Weights of a small mixture-of-experts language model, trained from scratch on English Wikipedia: a sigmoid router.
Below are experts of layer 4 (counted from 0) of a mixture-of-experts language model. Rows are named router (the router's row for the expert), gate (a neuron's input weights, with its number), up (a neuron's input weights, with its number) and show model dimensions 64-127. Each number is 128 + 32 x the weight over its row's rms, rounded and kept within 0 to 255.
Before each expert's rows: a language model's description of what the expert responds to. This comes from a sample of Wikipedia text that the model never trained on.

# expert 0
Verbs and auxiliaries
router [125 122 116 149 118 166  80  67 101 151 151 136 132 174 139 152 126  70 121 168 184 145 143 110 136 137 173 121 161 153 190 143  84  84 105 112 109  95 111 190 182 139 127 121 103 131 134 158 165 138 128  89 147 132  72 137 143 100 152 110 149  69 163 189]
gate0 [109 103 128 109 113 118 113 135  65 163 107 167 120 113 112 126 204 107 209  91  90 122 182 139 103 125 159  82 171 161 106 108 126 114 165 168 199 145 154 153 163 161  97 151  78 175 130 142 110 143 122  82 129 118 150 130  51 129 132 134  95  50 112 158]
up0 [140 157 150 150 209 121  42 147 216 150 135 102  95 169 122  53 170 121 164 118 110 103 135 128 129 131  69 112 146 128 117 175 165 120  97  84 151 131 115 137 146 168 154 174  89 111 128 174 159 123 121 128  95 132 174 135  93 141 149  86 167 125 104 130]
gate1 [ 90 123  82 127 104 144 145 127 127 121 148 157 203 198  84 125 167  94 118 113 137 153 128 134  70 218 123 124 129 151 121  71 140 187  75 122 100 136 131  86 118  80 129 181 163 106 149  90 138 158 145 142 124 157  81  79 155 194 125  85 135 199 174 162]
up1 [149 165 106 160 129 138  89 113 163 129 122 178 126 156 127  77 108 178 126 157 179 174 103 206 195 110 155 104  89 138 124 135 130 176  96 128  88  67  77 119 145 114 124 136 121 183  62 125 115 156 113  83 172  79 106 171 149  84  94  94  65 127  65 130]

# expert 6
Years and time nouns
router [122 139 171 113  91 126 157 162 148 141 130  75 135 109 127 118 103 142 160 166 103 135  74 197 163 196 104 148  90  94 140 119 143  68 149 162 142 133 110  77 144 216 153 153 138 113  93 157 118 103  68  93 158 114 122 128  95 100 188 125 130  96 230 169]
gate0 [243 158 104 161 100 143 156 118 207 126 110 130 128  74 101 144 104 123 126 157 100 122 100 145 167 124 141  78 133 137 128 156 120 126 156 148 160 124 115 119 123 130 113 132 137 159  99  92 127 118 152 157 148 158 112 150  70 146 162 125  77  86 115 148]
up0 [152 155 104 106 168 116 115 105  69 106  66 128 122  69 125 135 118 125  48 125 153 162 147 104  96 122  97 112 125  88 112 131 122  93 107 123 113  91 141 133  88  81 121 141 116 178 138 176 113 157 117 115 101 149 136 156 116 118 123 174 108 102 143 135]
gate1 [126 127 139 114  72 161 120 153 171 144  83 147  59 155 121  98  97 103 145  86  65 200 156 143 144 115 152 154 142 149 149 176 142  60 108 154  87 140 121 141 162  68 142 132 112 106 122 104  79 132  55 127 121 119 142 129 148  67 106 181 107 115  98 153]
up1 [185 122 137 120 116 122 178 157 105 169 135  90 139 184  65 141 149  71 165  90 110 137 135 144 164 106  98 119 109 142 114  74 120 116  94 157 139 136 173  99 115  98 175  77 116 214 151 134  97 146 113 164  89 122 150 100 139 121 129 168 134  78 108 141]

# expert 14
Table codes and abbreviations
router [177 103 151 148  91  92  34 187 159 103 125 150 163 175  67 183 150 110 163 142 142  67 154 117 207 119  83  74 166 124 157  88 101 112 102 118 106 137 156 128 136 128 117 173 186 104 121 111 165  71 139  98 180 146 130 159  64 133 134  99  97 122 118 191]
gate0 [169  80 107 139  80 114 101 150 120 111 143 133 129 147  96 159  66 162 136 102  78 144 186  82  70 119 131 129 109 175 130 136 123 121 134 127 142 132 127 169 141 141 113 145 171 140 146 126 170  91 143 143 110  92 144  76 110 148 146 100 128  95 137 155]
up0 [200 126 116  97  84 115 137  77  75 127 144 149 125 210 153 193 117 199 111 156 165 165 101 147 108 107 112 121 118 123 131 137 112 169 230 145 142  99 128 140  79 137  92 115 146 126 124 112 130 121 150  67 123  94 181  94 179 132 194 103 142 142 143 149]
gate1 [117 100 168 170 113 143 139 167 144 198 134 107 139 143  93 152 187  87 169 142 133 141 108 119 150 100  80  97 187 105 131 107 146 115 135  93 119 142 107 229 163 135 115  78 176 122 126 169  98 127  85 126  69  65 143  81 136 149 115 144  91 120  88 165]
up1 [151 210 112 137 142 105 147 170 118 147 135 126 145 108 103 161 192 121  99 129 151 178 125 150 129 104  85 118  91 100  71 162 116 142 235 102 109 116 107 163 128  40  96 129 169 116 117 124  92 136 150 141 106 101 123 145 157 100 140 125 184 111 110 148]

# expert 2
Mid-word name pieces
router [137  90 141 174 117 142 130 170 177 144 143  73 113  98 155 138 158 146 101 151 173 118 125 119 148 182 212  93 150 116 165 110  92 128 136 145 117 132  57  49 141 150 185 141 166 106 175  88 166 119  81  85 110 105  81 163  97  98 116 131  72 141 143 119]
gate0 [ 98 148  25 133 134 126 127 130 160 105  98 117  75 152 154 130 149 100 135  90  90  93 130 127  66  96 108  97 120 122 123 119 104 163 122 137 152 123 137 138 117 112  96 138  91 104  93 174 135 147 102 165 139 118 118 176 117  62 113  99 115 123  89 122]
up0 [136 159  69 109 147 138 137 172 168 116 106 142 127 180 108 103  75 152 127 124 112 165 197  96 145 116 164 144 154 127 146 101 143 151 146 139 147 137 187 127 112  66 130 166 110 136 130  99  79 105  73 107  92 116  80 134 130 130 142 134  99 149  92 130]
gate1 [124 108 131  81 149 126 104 165 106  82 162  95  93  83 106 137 188  65 119 171 119 167 127 150 150 131 181 160 153 129 111 127  83  61 106 130  94 219 102 114  88 124  81 106 103 140 180  82 165 158 119 145 114 165 169 156 130 181 135 105 142  97  90 148]
up1 [147  82 179  59 154 152 115  77 109 148 112 132 181 132 135 122 104 122  84  88 176 134 151 104 143 164 109 148 137 133 105  93 148  96 121 107 137 113 161 138 171 122 119  99 167 122 168 127 104 157 120 108 187 173 128 213  92 131  97  81 153 129  99 167]

# expert 8
List and table markup
router [182 105 122 127 102 110 111  96 158  81 153  85 119  80 153 164 134 139  89 125  96  59 134  66 172 152 167  99 107 117 173  62 183 146 114 146  67 117 142 139 122 179  87 138  48 133 132 101 196  75  81 102 121 130 126 204 134 114 151 102  74  81 114 132]
gate0 [139 142 149  98 187 119 124 191 116 120 137 148  63 125 171 134  87  84 113  82 203 119 173 101 158 167 166 129 135 138 119  86 173  76 164 169  76 150 157 130 155 130 106  70 108 106  99 107 126  99 105 127 130 157 158 157 168  68 134 107 172 152 138 143]
up0 [119 178 129 126  63 117  94  94 112 162 119  96 177  72 133 133 171 125  72  64 132 145 109 104  88  88 108 132 122  39 118 109 104 174 122 115 139 140  98  99 145 159  80 156 101  63 204 101 131 133 104 109 166  93 146 191  83 103 104 140 146 115 114 143]
gate1 [142  89 135 141 112 110 140 185 148 120 106  88 188  99 137 109 176 161 131 174  80  87 123 151 111  73 137  67 124 164 146 108 103 124  95 144 130 173 179  93 154 110 112 178 134  98  93 118 172 117 111 166 124 179 152 153  82 105 182 123 143 116  80 121]
up1 [101 113  94 120 165 109 103 131  60 196 165 148 144  97 107  31 119 146  96 143  92 135 153 131 153 169 126 142 154 167 111  42  82  98 105 128 156 102 143 118 203 138 106 157 151 153 129 132 139 175 112 109 150 107  78 139 160 123 161 120 119 118 166  58]

# expert 15
Table cell separators
router [166 150 157 103 155 142  79  74 152 161  70 109 130 121 162 186 133 141 134 157  74 126 112 151 125 180 145 111 120 105 172 164 139  93 127 160 110 108 117 153 130 133 127 166 130  98 148 149 115  83  88 112 129 125  55 155  97 149 202 127 109 125 135 174]
gate0 [140 149 141 119 110 140  92 122 131  67 134 143 112 112 126 110 104 133 103 128 115 178  91 156 102  83 133 134 148 132 147 123 135 181  92 133  86  92 115  67 156 157 142 117 108 126  85 144 147 153 158 124 140 138  92 142 103  99  44  60 174 102 143 168]
up0 [ 77 150 123  66  96 110 164 104  88  97 135 115 110 134 115 160 117 134 139 104  86 135 147  91 147 127 133 145 150 119  89 160 139 134 169 112 109 158  91 148 116 110 168  84 133 132 129 127 132 116 164 114 154 141 132  78  77 178 115 174  97  90 215  99]
gate1 [ 89 156  92 151 113  82 174 146 174 110 106 143  91  96 146 126 129 117  70  78  98 181 161 125 134 182 127  87 114 116 122 138  75 129 117  96 160 148 122 138 149 182 126 175 121 164 103 121 154 174 135 131 176 172 117 149 115 100 103 106 141 149 158 114]
up1 [137  96 182  94 139 146 118 117  89 147 164 157  85 148 136 129 142  94 110  48 103  78 162 105 141 141 170 130 158 157 101 129 167 179 153  86 128 151 100 133  83  99  74  89  64 113 126 153  70 107 134 135  64  81 132 159 115 103 137 124  85 127  88 132]

# expert 16
Surname starts
router [158 121 197 198 177 156 125 112 155 127  78 112 104 105 116 144 134  51 163 127 121 113 111  88 154 120 133  96 150 124 152  88 126 107  63 182  72 134 108 135 158 103 173 162  98 102 112  87 186 117 117  93 136  57 136 121 151 122 141 163 133 179 102  95]
gate0 [159  89  60 132 169 108 123 153 128 114 126 166 178  95  77 161 107 164 110 194 181 132 163 151  60 133 123  81 151 145 145 109 170  73 181  94  64 136  96  86 114 145 164 130 132 202  91 146 139 122 178 170 145 134 103 137 124 168 183  96 125 119 114 142]
up0 [141 127 116 106  98 137 126 139 149 134 196 147 134  94  84 105 157 146 177 126 118 173 177 125 129 128 160 175 141 155  97 102 102 131  75 106 141 133 162 189 102 132 172 165 156 156 187 153 129 143 176 164 121 155 154 211 191 107 119 126 133 167  48 185]
gate1 [177 105  70 149 154 133 121 134 104 107 150 184 108 134 147 127 161 134 133  91 143 162 183 117 144 109 111 130  85 113 149 142 126  76 150 102 145 121 146 158 136 201 112 148 112 146  92 143 192  78 122 179  47 114 128 139 150 119 144 136 121 152 110  94]
up1 [141 104 164 147 150 132 114  79 111 125 123 131  99 108 180 138 134 113 158  83 109  87  93  78 135 152 104 164 161  94 156 125 119 107 160 137 112 124 109  99 154 177 164 180 140 127 170 150  95 145 142  76 144 125 170  66 128 152 140 164 126 129 125 100]

# expert 19
Sentence and heading ends
router [ 74 166  74 196 113  81 142 107 172 117  93  96 139 145 140 118 100 105 116 186 101 112 109 153 120 112 145 117 155 158 152  90  63  69 144 119 155 143 144  99 136 133 140 127 118  89 103  89 173 150  91 127 137 125 163 108 116 108 138 133  86 136 163 105]
gate0 [149 121  97 148 139 157 166 157 161 109 166  86 101 203 112 118 116 145 139 113  92 117 114  95 123 121 143 139 145 182 101 137 117 103 146 180 127 127  64 159 146 142 176 165 165 113 125 113 194 117 153 106 135 111 172 137  76 200 103 110 178 126 117 150]
up0 [114 147 123 130 131 107 138 198 139 130 104 130 125  98 105 141 146 101 136 141  75 177 131  87  92 190 127 124 164  93 135 169  90 144 154 168 142 195  76  48 172  99 100  74 123 136 127 147 121 146 118  82  89 177 126 125 175 111 148 149 122  93 122 138]
gate1 [101 111 106 178 180 149 163 140 103 107 207 148 202 145 132 138 158 122 137 217 106 136 111 141 111 120 102  93 116 154 218 156 145 128 132 181 181 138 159 137 131 156 153 153 152  64 101  84 118 121 155 192 147 139 130  66  90 144 127 144  88 150 101 120]
up1 [149 157 160 112 150 137 164 144 114 143  39  88 125 122 123 111 144 152 175 114 139 117 146 128 156 105 175 129 150 117  96 159 155 111 132  94 174 150  86 162 177 124 187 100 173 117 149 170 117 169 132 141 151 117 136 114 123 121 152 131 183 173 168 154]

# expert 21
Verb and abstract stems
router [152 131 127 116 120  80 170 103  91 186 114 139 142 148 160 179 144  98 161 160 135 141  97 190 161 130 186 130 104 116 169  80  72  94  89 163 116 159  78 116  89 142 125  96  68 123 114  84 136  97  83  94 103 112  72 128 163  94 203 139  44 183 152 142]
gate0 [149 183 151  73  87 173 159 127 178 144  87 131 135 104  89 174 185  57 150 144 125  98 127 106 129 101 195 184  90  92 103 195 160 109 172 114 157 168 132 103 109 105 176 143 124 113  97 113  69 147 154 136  80 116 111 119 109 180 196  71  95  90 128 120]
up0 [162 139  92  65  78 138 146 121 130 145 115 137 117 139 123  92 122  86 146 133  94 160 149 162 158 165 120 173 158 151 129 113 120 124 174 132 114 190  64 147 134 104 139 116  83 191 165 114 125  85 186 108 114 124 100 152 161 151 162 116 130 112 186 187]
gate1 [123 177  49 100  87  95 120 111  80 146 132  90 164 146  85 132 174 182 130 106  79 162 163 148 104 117 132 147  99 172 134 116 142 138  81 149 101 145  89 127 134 185  61 122 130 180 158 136 124 138 169 186 144 119 138 156 161 104 138  40 151 131 185 115]
up1 [ 69  76  79 119 106 144  97 159 127 123  63 160 159 141 123 122  72 158 122 168 170 145 106  72 152 132 116 108 109 190 150 108  87 109 121 182 110 166 163 128 123  91 137 130 174  85 142 175 148 148 127 166  90 116 152 157 146 153 162 172 120 104 103 113]

# expert 12
Brackets and symbols
router [139 114 191  91 125  95 119 135 114 202 105 184 148 113 147 132  95 137 141  86 112  84 124 147 159  90 170 132 128 107 125 106 148 132 117 108 131 173 124 122 124 119 178 184 134 127 149  90 180 111 142 147 118 136 134 144 136 105 169 108 157 128 129 171]
gate0 [136  87 172 105 121 187 172 140 140 125 143  99 171 154 114 106 134 142  99 139 136 108  71 136 165  93 123 142  93 129 142 171 174 177  78 130 224 135 136  83 104 151 109 161 171 114 181 152  90  84  29 100 101  94  82  91 133 108 120 170 183 143 148 159]
up0 [139 105 109  90 143  73 180  67 127 104 105 111 177 121 178 189 171  62 146 102  78 119 162  92  91 122 100 137  98 128 107 118  76 112 120 150 137 117 126 181 174 130 107 156 163 121 110 124  90 173 134 142 153 124 139 183 153  96 191 106 111 139 140 158]
gate1 [ 96 104 130  85 151 102  73 127 167 150 139 162 122 126 152 130  94 139 126 150  82  81 178 141 106 116 192 121 100 107 119 123 152 152 176  90 144 167  94  92 148 177 157 107 103 112 111 108 197 189 167 126 132 125 101 136 145  95 153 106 141 181  97 191]
up1 [166 134 173 125 126 154 111  81 153 157 110 131 152 101 129 105  98 139 137 175 144 120 105 103  74 180  90 104 145 126  94 119 134  72  95 114 118 150 199 105 110 170 154 125 115  92  83  81 102 131 139 123 130 179 179 131  85 105 178 160 117  80 150 106]

# expert 9
Prepositions
router [114 121 176 167 164  50 145 123 166 162 189  65 118  79 148 128 180 141 128 123 144 114  97 126 121 189 145 116 110 147 140  48 123 147 146 187  90 109  72 149 115 119 160 188 131  67 139  89 161 102 125  71 130 105 100 114  89  68 106 179 105  78 128  97]
gate0 [ 91 129 177  58 102 132 119 167 163 151 158 117  89 148 141 128 163 107 138 118 136 114 120  83 139 144  94 137 158 145 107 127 159 109 124 127 163 129 144 155 158 145 126  88 147  86  96 167 172 133 125 116 139 110  88  98  82 110  79 170 141 118 108 140]
up0 [ 63  97  62  88 129 159 166 141 117  75 113 123 146 120 117  97 124  86 155 148  66 154 100 186 147 144 117 124 152  89 143 127  98 154 170 124 129 133 167 145  68 157  99 148 168  86 120 106  73 127  95 162  92 153 137 120 164 143 130 153 158  90 185 147]
gate1 [ 90 175  81 126 121 111 182 126 129 168 111 124 122  99 160 153 132  91  79  65 138  68 142 140 115  95  99 147 138 117 204 148 159 107  80 100 114 134 120 138 124 142 117 135 151 163 166  66 105 152 138 104 109 122 152 156 122  91 143 144 147 158 197 161]
up1 [132 121 153 130  92 117 116 114 113  81  86 142  80 163  94  54  64 125 105 204 179  87 184  77 139 121 150  80 114 118 102 127 124 147 149 123 114 114 186  86 126 102 113 133  92 110 163 164 108 123  82 124 128  84  79  80 126 120 146 138 118 126 109  83]

# expert 5
Nationality and place names
router [116 100 148 126  81  83  75 152 121 149 145 116  77 132 127 149 163 129  74 132 146 165 169 152  98 129 151 103  75  91 158 131  85 146  92 180 137 138 123 131 148 133 173 169 103 131 144  92 152 160 124  75 132 109  64 106 141  88 156 106  74  76 149 187]
gate0 [ 65 164 154 140  86 109  93 112 159 161 138 141 106 125  96 104  73 168 118 103 141  94  78 135 118 129  96 123  92  78 139 121  76 169 160 135 111 160  72 116 125  82 121 110 146 140 150  88 162  87  82  81  59 159 178 134 123  99 115 133  91 102  88 171]
up0 [ 95 150 154 134  41 153  69  76 116 178 149 102 128 156 103 133  90 163 173 145 123 127 146  68 128  84 138 133 130  67 123 124 109  62 115 123 127 145 142 177 161  94  84  79 136 114 164 111 162 122 126 182 137  88  99 157 130 159 118 110 103 148 186 133]
gate1 [132 102 117 154 143  80 127  69  88 131  63 116 103 129 217 108 105  79  89 147 119 162 175 169 117 108  84 156 141 122  98 111 157 183 112 105  92 143 156  72 162  79 128 165 160 111 196  86 149  99 121  69 120  98  61 121 171 122 169  66 152 153 146 157]
up1 [142 123  68 122 107 126 152 122 117 141  75 163  58 103 140 106 116 109 160  95  87 154 131  97 117 137 111 167 111  95 144 144 100 125 121  52 133 158 158 146 154 117 136 129  79 126 108 194  89  91 159 115 138 203 130 142 129 122 154 128 187 108 129  82]

# expert 7
Mid-word pieces and digits
router [196 151  93 167  99 103  82 201 158 113 168 126 112 162 165 136  94 137 120 113 115 126  65 156 173 152 139  98 165 121 127 134 111 130 123 124 141 139 186 109 148 113 124 144 100  75 164  83 172  95 107 109 110 150 131  86  56  91 133 152  79 100 155 134]
gate0 [152  75 147  68 127 173 100 194 106  60 139 108 153 168 152 103 151 162 140 122 169 140 109 131 136 118 153  80  97 168 167 133 104  93 107  94 137 144 116 144 160  84 110  49 134  93  87  92 144 141 114 160 121 115  97 132 145 149 119 158 140 187 195 103]
up0 [121 139 161 133 137 174 139 125 140 168 144 109 167 158 124 159 120 182 184  85 103 140 112 158 128 157 156 139 131 120 157 159 161  55 136 165 139 128 186 127 107 121 124 130 156  83  63  71 136 118  76 118  80 124 100 151 138 123 152 148 148 136 165  98]
gate1 [158 100 112 123  85 121 101 141 131 121 113 135 112 142 178 170 141 115 136  84 175 128  97 139 149 125 127 112 179 104 150 152 165  75  78 115 130 128 137 110 162 126 132 183 165 109  83  90 103 119 193 132 101 129  96 143  69 181 120  96 162 137 180 104]
up1 [ 81 169  79  63 130 156 156 142 134  99  74  42 104 128  90 147  56 175 178 131  87 126 121 105 139 117 101  70  99 118 176 156 153 153 176 141 129 116 158 115 137 129 110  89 137 170 102 167 140 176 120 134 162 150  42 127 144 104 146 114  72 164 127 127]

# expert 11
Line breaks and closers
router [173 104 191 174 103 134  84 134 126 165 111 112 156  95 158 175 138  67 150 120 137 165  92 171 155 205 146 130 162 139 155 133 116 106 100 150 137 131 139  94 134 111 182  98 166 168 148 132 151 147 139  82 147 121 136  47  77 126 155 134 121  88 152 140]
gate0 [152 169 174 120 117 126 143 145 213 127 140 111  94 135 145 175 167 140 120 162 144  53 145 176 170 140 140 126 153  81 168  93 202 100 131 114 153 123  96 162 123 155 180 148 117 101  84 113  91 191 167 106 160  90 113 129 131  98 177  98 165 101 119  91]
up0 [ 81 134 100 115 170  82 119 123 124 104 114 143 160 137 139  90 139 136 107 117 204 164  62 103 101  92 116  90  78 145  53 159  79 169 168 147 137 198 141  85 188 140 109 114 123 157 165  92 116 105 127 121 132 111  85 108 165 141 120 106 146  94 160 163]
gate1 [170 123 141 139  59 100 123 122  82 150 125 160 178 131  82 152 100 216 143 140 176 106 168 115 127 146 111 114 120 143  99  59 135 106 138 116 136  80 193 115 115  78 107 140 164 125 132  62 137  66 113 152  89 118  43 115 196 156 148 106 119  77 116 126]
up1 [153 115 137  61 165 138 129 186 121 161 154 116 108 121  53 199  79 148 130 115 177 116 146 125 146 117 123 151 109 123 120 146  89 128 184 126 131 121 139  85  91  58 118 108 135  97 134 106 133  68  99 112 145 140  90 104 106 169 180  87 148 174  77 118]

# expert 18
Heading signs, word starts
router [129 131  99 136 108 140 146 143 168 117 191 115  97  59 137 177 119 114  61  71 174 100 105  89 181  88 183  82  47 135 122 135 161 103  65 133  92 134 162 149  99 165 181 146 108  87 114 109 161 136 106 131  97  84  98  69 151 134 123 146  87 110 131 150]
gate0 [101 122 127 119 136 121  85  71 117 163 145 165 160 156 102  99 150 148 159  71 159 121 138 130 140 179 168 132  71 170 132 127  96 118 108 113 156 139 122 117 108 165 235 127 132 130 121 120 190  82 116 151 144 131 155  99 134 159  82 142 172 174 108 139]
up0 [136 154  69 150 127 170 141 117 101  76 181 165 140 125 112 138 129 132 152 121 123 187  87 148 142 120 148 146  60  94 173 161 116  90  86 127  71 124 174 120 109 118 102 127 127 148 143 117 116 138 122 122 185 112 138  79 120 145 174 171  95 146 141 153]
gate1 [117 142 142 122  45  81 144 164 119 122 183 136  99 141 109 108 152  99 143 126 116 135 184 131 122 123  86 105 143  87 133 115 180 151  81 125  91 121 209  95  95 101 165 142 137  82 115 125 120  65 148 160 100 134 109  92 116  99 136 115 182 135 108 130]
up1 [113  93 142 109 114 157 139 145  79 124 119 109 163 169 150 159 119 156 138  92 116 122 170 112 104 165 106 130  81 147 154 148 184 137 131 164  94 222  46 202  53 211 128 131  71 108 146 110 106 133 116 120 117 138 102 199  99 160 137 114 128 135 165 128]

# expert 22
Articles and prepositions
router [127 126 114 158 112 101 133 130 125 102 171 144  52  96 165 141 180 105 134 189  88 123 140  86 141  85 105  82 113  43 133 142  88  89 125 175 156 184  85 123 105  88 192 186 143  96 121 129 131  76 109 168 149 156  85 134 124  70 145 119 136 110  93 211]
gate0 [180  90  92  58 161 110 130 133 153 176 154 147 112 149 127 103 171 104 104 173 181 222 140 142 151 115 107 143 202 145 130 122 197 123 149 129 118 156 143 111 145 144 104 102 120 151 136 130 177 125 165 152 107 112 116 112 105 100 150  43 142 170  71 191]
up0 [145 136 148 104 122 101 172 108  88 145 113 137 177 119 117 114 135 144 184 147 141 195 119 163 110 157 149 169 150 168  91 110 182 127 117 165 118 109  87 152 177 167  93 160 152 134 202 183 141  82 179 115 101  99 146 124 138  84 109 114 135 144 120 121]
gate1 [126 116 121 125 174 160 126 122 166  90 130 106 157 104 106 130 112 118 183 168 150 129 125 104 152 142 178 179 172 102 133 160 121 172 106 130 122  76 139  83 158 124  95 182 169 168 164 107 167 108 130 157 153 146 118  72 134 149 144 138 142 126  59 173]
up1 [154 152 120 127  86  91 135  91 125 131 117  93 120 139 133 152 108 134  99 167 124 118 136 172  95 174 210 147 118  98 139 144 115  85 132  94  97 133 191 125 159 111 116 111  87 117 134 125 158 135  62 176 106  79  91 104 171  74 121 152  57 106 143 142]

# expert 4
Place-name fragments
router [106 141 109 167 137 168 108 135 134 129 122 169 127 126 175 121 169 155 173 141 160 115 158 164 150 159 156 121 140  89 124 136 175 125  87 171  44 131 119 101 195 178 167 201 156  64 215  87 186 104 146 129 127  82  59 161 143  63 130  96  14 112 115 175]
gate0 [156  96 159 103 139 126  96 148 121 124 150 104 158 125 165 118  96 142 139 109 117  98 161 147 182 163 100 175 157 128 109 118 160 132 206 162 133 114 125 149 202 110  96  91 163 134 121 164 178 122  57 170  91 148 133 160 129 121 188  67 125 152 111  90]
up0 [123 118 103 157 133 178 168 189 156 110 160 191  90 169 133 134 146 149 126 151 105 114 140 144 205 140 103 121 125  94 135 101 118 175 137 124  71 131 147 137 153 150 101 160 124  85 117 112 115 137 108 153 145 117  90 157 172 113 171 200 154 120 165  54]
gate1 [ 98 114 152 172 104 212  90 153 156 131 109 150 189  77  97 155  69  91 175  91 119 147 125 128  55 106 138 112 111 120 123 149 127 111 106 170  64 163 145 180 140 100 181 149 111  75 157  99 127 165  84 150 164 121 142 145 105 119 133 129 107 164 114  91]
up1 [131 141 107  32 136  69 154  80 173 161  62 143 102 130 128 120 181 201 134  61 152 125  94 116 160 141 151 128 127  93 153  84 123 147  78 142 122  60  98 109 124 140 111 122 117 203 116 132 105  78  87  84 112 148  75 146 178 139 121 179 148  87 129  76]

# expert 1
Institution and work nouns
router [183 139 178 115 119  85 104 108 182 128  68 118 126  81 122 170 140 142  85 129 148 152 113 150 113 156 149  82  90 117 157  50 104 103 152 169 112  85  75  98 197 103 162 178  99 152 133  69 124 128  80  84 125 141 120 198  79 109 183 139  99 121 153 137]
gate0 [186 104 129 211 172  92 125  72 173 117 127 182 145 117 133  91 180 205  97 144 203 116 114 164 125 160 113 117 132 162 170 121 123 133 128 115  66  42 160 118 153 106  92 213  93 117 177  94 139 154  77 169 150  35 104 122 125 125 101 111 108  99 108 101]
up0 [130  80 109 115 123 145 150 186 110 164 133  97 110 123 105 166 129  89 159 143 115 130 145 164 118  28 119 122 152 135  96  93 174  92 199 148 129 100 204  92 124 132 144 134 111 107 127  72 152 133  67 136 147 133 141 134 117 122 202 159 113 141 105 119]
gate1 [127 172 123  75 113 121 134 110 138 186 105 161 149  97 163  71 159 195  85  51 118 143  76 138 120 140 142  89 110 171 139 110  97 150  90  72  55 134 109  85  99 102 132 156 159 128 187 172  99 120  97 130 120  92 101 191 161 153 163 169 125 135 120 131]
up1 [123 159 149 154 106 139 118 122 128 119 127 103 144 143 102 133  54 141 120 107 107 208 161 155 149 123 121 137  97 162  97 135  87 117 104 180 138 132 144 155  60 191 150 125 185 115 116 184 103  95 112 136 113 129  80 108 137  69 182  48 105  45 134 123]

# expert 13
Numbers in data
router [171  77  87 126 108  59 128 145 175 175 124  76  51 153 156 114 152  60  82 169  95  90 140 132 192 135 137 107 136  75 185 139 126 142  98 105  66 193 123 207 168 128 114 143  77 122 122  83 137  83 105 117 123 149  78 115 157 146 149 139  92  91 139 127]
gate0 [156  36 123 164 153 173 162 151 156  99 104 148  96  96 176  81 124 123 154 133 102 109 109 152 107 125 122 104 129 112 129 107 159 144 161  70 103 139 171 147 131 119 133 155 162 135 107 133  99 159 120 127 148 155 116 138 111 108  84 108 201 117 126 162]
up0 [156 145  58  90 138 112 103 132 128 110 119 133 116  99 154 101 173 142 112 151  89 205 125 109 129 188 195 131 111 181 152 127 137  65 188 168 157 108  82 130 133 121 152 125  80 143 147 127 131  90 146 117 107 110 112  89 163 151  90 123 167 164 128 170]
gate1 [150 127 114 117 113 121 143 176  80 123 154  91 112  90 100 134  96 165 147  95 149 101 213 157  96  78 163  95 117 167 146 144 143 174 168  94  66 117 143 196 124 154 117 128 113 140  79 115 140  75 178  83 141 174 135 155 121  93 146 113 146  75 150 123]
up1 [149 172 124 116 119  74 123 169 144 128 126 120 122 104 200  50 117 153 164 162 179 213 176 112 189 136  80 154 143  88 207  66 151  79  87 101 151 174  93 110  89 129  95 139 186 138 147 149 141 160  64 161 128 117 102 148 148  94 120 122 127 123 118  88]

# expert 3
Foreign name endings
router [163  95 175 111 169 109 100  94 132 154 134 124  86 132 153 176 154 103  90 109  91 103 118 142 141 153 129 129 162 140 108  62 122  90 153 136 158 138  97 115 226 129 120 119 168  35 148 103 152 139 119 106 125 124 113 110 169  82 147 138  98 147 175 148]
gate0 [141 145 111  96 107 141 126  51 149 151  83 115 131  83 140 123 120 125 141  88 106 123  92 139  93 128 151 108  87 166 127  67 132  78  72 117 138 166 152 153 142 149  93 195 151 137 190 175 139 145 196  92 151 190 103 154 111 103 187 146 108 181 134 131]
up0 [ 98 104 128 135  79 175 134 177 119 177 152  75 119 101 111 113 119 109 144 103 194 138 184 124 125 160 146 128 163  96 134 139 160 134  90 102 159 141 136 107 158 171 118 134 168 112 163 108 171 145  47 117 154 113 154 115  91 144 165 104 105 168 175 126]
gate1 [203 126 144  98 106 165 150 112 121 168 172 107  95 122 116 131  91 189 104 101  89 127 103 155 156 122 173 112  94  80 150 101 148 107 188 135 159 115 116  88 171  94  83 114 171 121 173 164 132  89 135 144 104 200 148 119 199  97 160 130 137 120 140 104]
up1 [130 119 113  93  72 135 170 128 148 134 110 162  64 171 148 114 132 210 123 166 143  96 114 123 157 132 116 116 129 149 100 117 116  88 126 115  58 160 197  77 107 161 151  65 106 103 103 158 174 164  68 143  47  95 134 143 103 127 107 136 172 158  91 223]